config.toml
n_layer = 14
n_experts = 256
d_expert = 48
activation = "polyrelu"
moe_layers = [0, 2, 4, 6, 8, 10, 12]
lr_router = 0.00321
vocab_size = 6370
norm_eps = 1e-06
lr = 0.00916
train_tokens = 545500000
dataset = "wikipedia_en"
Below are experts of layer 10 (counted from 0) of a mixture-of-experts language model. Rows are named up (a neuron's input weights, with its number) and show model dimensions 64-95. Each number is 128 + 24 x the weight over its row's rms, rounded and kept within 0 to 255. Numbers have three digits each.
Before each expert's rows: a language model's description of what the expert responds to. This comes from a sample of Wikipedia text that the model never trained on.

# expert 42
Description: Accented vowels and short letter pieces inside foreign names and words, such as í, ö, ou, as in Ramírez, Pölten.
up0:102149101120106162149121116087166121109076165123117139163128137124168128131073115091121154140122
up1:138093110195165148162148151127128072154097135134126161109108129151137142111154125130146098101126
up2:129147101149101166115133094102114118149149149162095148106123122138161097088108151155083139151104
up3:110140145127132075151117083126128128098118106127116119130104131144109111124126114099115162148088

# expert 58
Description: Nouns for people and the apostrophe after them, such as man, women, people, father, children, girl(s), plus possessive and contraction marks.
up4:108146139171117164137107125125151141097123127098135135132140133116159139084107111118160182115103
up5:097121119185134109152129119109137110124143131120156092112158112122145119112117097162119134158123
up6:122105136134109103176124114101143140129113166132090112112131147090089161114114155096171150082118
up7:114099138172106126104142117121115108101158104095150152105129142124171076132140141122062136143150

# expert 5
Description: Early word pieces like c, ph, dr, cycl, syn inside longer words, especially technical or Greek-derived ones: micro-ph-one, al-c-ohol, po-et.
up0:105129145096144112129119132107161173110159136118132153097153139108101125107116134130154117170118
up1:088105079142119114142123105128141100088106139107113161123120167122171145159122137071134157111150
up2:145104113117143136127117140121117088123084147163117167089162113127147140179155131119129130082124
up3:099155081138159147152164121148140107070150149103107147127153174121158153155114121106141115115096

# expert 49
Description: Single letters and byte pieces inside Polish, Hungarian, Turkish or transliterated words, e.g. š, ı, Zg(or)zelec, Eg(y)esület.
up4:118136113123123104156127095090191118109134162132128118111158168143127189118168144114102131150129
up5:140130103090190101122164116079099135127114086137141174064150139132125118127144132142104139166099
up6:175154107127125121153097121133180139124132124060202144074145176149154178104131161134149124117090
up7:132126137087083170115125120178125120111133049150117138115115158122157144096130136147101117106109

# expert 57
Description: Single capital letters or two-letter starts of capitalized words and initials, like O in Oman, U in U21, L. areolatus.
up0:149162157140143148130090112088081119118118144126130078132149117094151143086138133145090103152147
up1:122103164127166150169137127150128140098131092155125119176126170139130130109110159085115148110126
up2:118103107095096165135141154126133116125122108130126171148115137133127137122137131053099126128089
up3:099098087134119142145124135109138110145140127130141126161154117112137154152118183121136117134151

# expert 60
Description: Final syllables of foreign place and proper names before punctuation, such as -ville, -berg, -burg, -a, -ino, as in Redonda.
up4:077084092135139128106158115110132120165118099108150130081154149128147104082107108118095124163110
up5:100098073196149114095133145110125118103121115091157146140153144148129126117117128085106179127110
up6:134114097126110147161153105118100111165090067105138128131129164146162150081153148164137113109116
up7:110126140144129146174156121129195115113134157104172154141144161147154124119125140123080113089161

# expert 44
Description: First pieces of people's given names after table bars, country codes, dashes or by, such as GER Andre(as), BRA Th(iago), Mar(ynor).
up0:131129109136154143146128137070127177129138145153163119153123166167132150150157115123117103108137
up1:121112114175103097155111163151103160168101149138152139142129126116102120115176103141131150075086
up2:104140091123105093121122174143123134135161090147127160101130118148131123094100158083128117145149
up3:146117109177153109143132115112140123118105169127159111058134108120123113150137135141150111100144

# expert 47
Description: Capitalized or word-initial stems in political and military biographies, such as No., Ser, Sen, Oper, govern, and periods after abbreviations like Lt.
up0:082137166137094162143132119131135169120155147127123123131132110146133154149115102154159173104113
up1:108125116145139141118106148154142108109163133137166124164114127113143138130139111152139162132127
up2:129151120100137117149130122163128150141149144111148117133152137147120118104099151128142138106133
up3:156148134120131167120156162083117084123122081149135121098135114097095144112122112123108149121129

# expert 7
Description: Opening pieces of English place names and superlative stems, e.g. Leic(ester), Bel(per), Sur(rey), fin(est), clos(est).
up0:108126113140134108130152143161103173148122114093134136107173156148135158142106134142099134131112
up1:177146155169133124152113100092118140142118112135154123136111131165115156128093131153082137110150
up2:116089112149109134118115111099142126128091122102095097137091154149129155120130148134183158199150
up3:099145155131082104141125090130127125132161169109132088139123125145113116137143109137086157100101

# expert 30
Description: Place and time prepositions, mostly in, also during, throughout, near, across, before places, dates or events.
up4:144135152103097123107160123110126151113143139117168124140156156124141171113130141119133100127137
up5:124074166102115136141112146145145110123083162146178143127138111113145135131101107148123106139114
up6:085119112102154168135131116097129131149164106172141164133122123181130132118122106117130092113159
up7:119186092120139106117155178138080126122161140165115123105122115108143139119166151156139157122136

# expert 48
Description: Time and cause words, such as during, after, since, before, despite, due to, and the or his following them.
up0:136119081169116154075162149140133106115116161134116104060153147090154107132104165139138146150145
up1:136104143074174129127156139142098123087151116090124138109186101099167129131126091139110137148175
up2:138124081124143114104112134138139135128087104129158147163185139154120109080102150117125127142111
up3:147128127126138110153131094147107098116097103113133110135154109064153130096150156139138149134147

# expert 0
Description: Prepositions and linking words after a verb or noun, such as as, of, by, with, became, because, when.
up0:105183105153079125112088110077123158130130167112134144093079156172121137129153107112126130082076
up1:122134141162132156075146148160129082145142123088116108125114134152167146090145100147113127169131
up2:120142120163135153098111111121140116108145145112126116176130156189112104121149118127155116137128
up3:123145142128153098118127103099110144131138126125109121111129132118093136140078134157139171108110

# expert 61
Description: Prepositions and to-infinitives following a verb or noun, e.g. to, towards, onto, through, helped, must, near.
up4:128145150099124171077130092074112152109101160116115139106117166137111105098094096094110158104155
up5:135102145114169156108108123138130132138130170099114143115150127154120126170152103113141154120134
up6:113131109093107104118108122133151131115120111125113115150147186112147130179146122121104145138138
up7:134115164108126153152149117199158108105131133057140088095164124123170115108122161111117126102100